Experts of a small language model.
Size: 12 layers, width 224, vocabulary 27714, 45.7M parameters.
Experts: 64 experts in each of 11 layers, 64 SwiGLU neurons an expert, 4 picks a token, a softmax router.
Training: a variant of SOAP for the experts, 384M tokens, 4117 steps.
Below are experts of layer 3 (counted from 0) of a mixture-of-experts language model. Rows are named router (the router's row for the expert), down (a neuron's output weights, with its number) and show model dimensions 0-223. Each number is 128 + 24 x the weight over its row's rms, rounded and kept within 0 to 255. Numbers have three digits each.
After each expert's rows: a language model's description of what the expert responds to. This comes from a sample of Wikipedia text that the model never trained on.

# expert 46
router:137099141086144140146168141114145106136126136122126165092151111102124167121130088102127102213134129137136104127121113152142141082156118067150151140165083141133152132127166136135143153118140128103131145173093126119100158103135146114171171108102143143144134153097162134136193096134096099140132142151073093115137109106104107166166111094096129136134118129143125144122119119129126132125154121110123118141157175160155161115156147119131098152133113144102099151092172102128109125097146132122090126143139148132138104138143104133167119123143183134087141135090137125129119125106153097144091103155098126133124126158129145106085116083139136116151173091144068173119120144122106116112117
down4:126169130187146128124084111123108074129085168138137137086150103114103146130145141135158119161111132107182106171126130121122114160058164109119122118100113137163139112179126193103100131098129129123079146130140123081122099131128137159124100110149136123105090079126129146144126109127137129139136161151127125096176127132077140127138132131120131096140141111143128140104091146168166130126123132126126174108138103125125091103156080111134190135118140121135129163114124153113158124120146113157125163128126133137160120107121147135127142124122120123129131109138152173134105160130111121107133143147127140148133101141145156125160126136119092143173108175106135185049113150125124107113187
It responds to: Mid-word letter pieces. Single letters or short fragments inside rare names and words, right after a first piece, as in McF-ad-den, te-h-sil, Des-c-ending.

# expert 43
router:120110084112128156136069159142147106112116107160128109103172074115105108160128156120131132091131171126136165119120130114102173120102064114124113105175093145068175148108135137137112129120142130147106162086141137140124099112084116085110138110117109115162117134136099110123101149140107161144163109109173177100115152185164169166166131119101182126152147094121146137124089167131147115120115181129119149147140117124101104162127119144117143095104154139105153142113118135145138152164135122112137129140144125165106145135091099118137133106095070122117153099141104143137120115156117117137144124131152128125152121155143128123097152127138160120101106130092155094101136134156115149118165
down2:135156134161160125099147109087118137096187140137126150138115118095118129131133129077138130128155110167144139130094129125113155142132134104141132122137127139163051188117088147149135140094157131136112115146127151128153111114134154109123132068118151136119111124130141160173152097126082165128123114078123132142141173125169152094165136121128134144110115060091144153134094124144121139117119131111122119128094163161086107134135123047131120142131149129137161116120103105071065137093128157073160118101140128089084124143159145124160104141154158122133127146106128173138112168131105164092143115132136168132147150119117131127124088125123105132115155120109107118144123123114130144107121
It responds to: Closing brackets. Closing parentheses, brackets and quotes ending a parenthetical or title, as in (Guayaquil), (last movement), plus some capital initials.

# expert 39
router:174128115080128163070152154128118163118109128129111132106106143121085188128124138147119174191134137171126117145147131134136150139142149120161143105148111127134177149103147165093118119132136110143112116132118106136139138132100155161156133074144135123143144098099111110164115086192106114123089114134153145139127123094128102105131126122126147109119094117170111119118077118146122133103203100115174131140124112119112148122127100147154110160169099142168123143118167142125136178074151144130102128154098126136130096126136088078080138126127121126111144138136123166119125160123121124175097126130114154148136160155166148156084112130130105104157118127129147153087132141160151121111107
down0:132156184104123131153134106185128155122118103176140198151104127159131136119152126138104141123112105121103137205127106126131112137121142128118100136101117163116129153130126132138185125119122091162095137091148148127128121154147129162056120123135124154160128133134140102123131117141092144087084115077121116111074110100132154103165122089141101124127161084109088109138202111128129169125138117142123121116160119115090116124139126127120132116072153110156098131105095098130077141183124131124144123124166137115125099108161153175126156158150128107128123105128140133152122128126131129123119115092126141117130133091131137113129164133191071105121140137133145129145146146105146104134121
It responds to: Verb endings and particles. Past-participle endings and verb pieces after was/is/were in prose, such as car-ed, lob-ed, sl-ain, plus particles off, back, down.

# expert 3
router:146101112171118131165106119107119127128149119095134104109126165152173105163125147137145131111150137158132137139140130125119128131076108128141126094107125155095093133120164158125128094117110115118161143146099149134112105118139083127120092157109214155148103179138169098144137135101099137116076163155116127164162154132129156138138137161114167167144133110095136148156155144092145107134120164077086142108121147110132165126136160180110104129118140093155061135161108152134141091138096117133129125110117109152153152124119105132134121128140149120143133101141151147090101153106149098131127137083142114177139122132102117105144111137103132115111107117066122109104116098179111139172102
down2:128125130083121128165085120133102102154085123115123130127097095121132119092095161158126139128142129112085104115102141146142125109055097125115115139125137124126127166123128123163106128149138133145103135123136158067118114154081119133137103126182114173110140173164138157127150115155152144163136125134144123121051187109137133138133123182109200067126129144124115107099128107134134125186143146132130147126204134122180135125098172120129092128120127140121128145097144121148129125122145100108133129129184179182121094115135162118115127126137102137088104126142091117124153104133124111109141108122101124121102155121122148130150129129153131130130121133155115151090142132115081134142121
It responds to: Line breaks in structured text. Line-break tokens ending headings, list items and table rows, plus leading list hyphens and pipes, e.g. after "= Estola cerdai =".

# expert 5
router:141100120152119125113121175135145124145097117116124119074164152086120140074131107099085122178106130133142112138141112126132149081152098115121132121135121134129138147134130104130167150170158126126109127077179121084079141076128099079122152125172151138133111136127132126081172147129121084132160128168146143164091152144154103124168134105120125119147126129159136160097098152085122118154118136126128131135127180139141123087134131122142123121135081130136164113140149136115116138132155101108109138111148101097120129092099119076133098109177125107111112153116143125142178152119137119103147101122116161161085156134094132144106160107119138142136147128161082130155175121160173128144171
down1:131110125125136129126077115107126147125119119086127160157124099123137127130129073141131159125126113112147129205177120184103131128096072104052162126158116130113123136131149118104124138129140132120115150118175132132139134115136137131139137089131177154125138153141117131099132126133126135178156068119133167187142087142121137129130120069115139128159126133128206201151105109110104156108132095120117105171154124141132118107129123137141111118130102117109101125131101143130110151127110147088157123097140119134133095118126124066137099121146126104098110133125097141165150142124167139094130109170101114126138079118116143070118158138123131121111124115155136146120123158135148173148146
It responds to: Mid-name word pieces. Word-internal fragments inside personal and place names, mostly surnames, such as st in Knudstorp and Barstow, en, berg, plus name-initial He, Van, Sch.

# expert 2
router:103120125122093164129165142134126143134121130152113130137111136145180122104089118156104111126085118151126142096098156116127156127119114131146181120139121143081161115124106109159167130143139128118115113146118122117123094063090160130095096132133134141150117154106106166168127158109093151156091107126110134105150114194147140124116112111131155144147136123114118122128119134166137111113117099142084111092151207129071131105143133116130148137111152119173183084134120096112153126122084090106149151149157145121143144119095146103156152123106160126160152127161191144114121099117138121088128106094143093108148093133136102145165146109136130089101156121124098111106133079153106135139099
down0:115134088090131141122134169144149110116130147129113122150096186118118081144128111128124125124190119134118112160090142101097131162128138064081148097103131104146144127143148123166145128121103182128135131193126131117141129083082131125128131117078132159133109155156122130104094094157128118141190112153131118090156129127128116168177128132149166138133122114101121138112141154128118094112094140119108128158152181088113127182103145117081138168155093131113108163131131171153115112096113138127141139138137112108089112132113126130092140135108114153133124093097176126130145124132103149165130129123132126129097125115113165102145148122130103144191132153156097135125124122130131065129094
It responds to: Heading markers, capital letters. Wikitext heading marks == and === closing section titles, plus single capital letters starting names or abbreviations, such as U.S, NART, TK.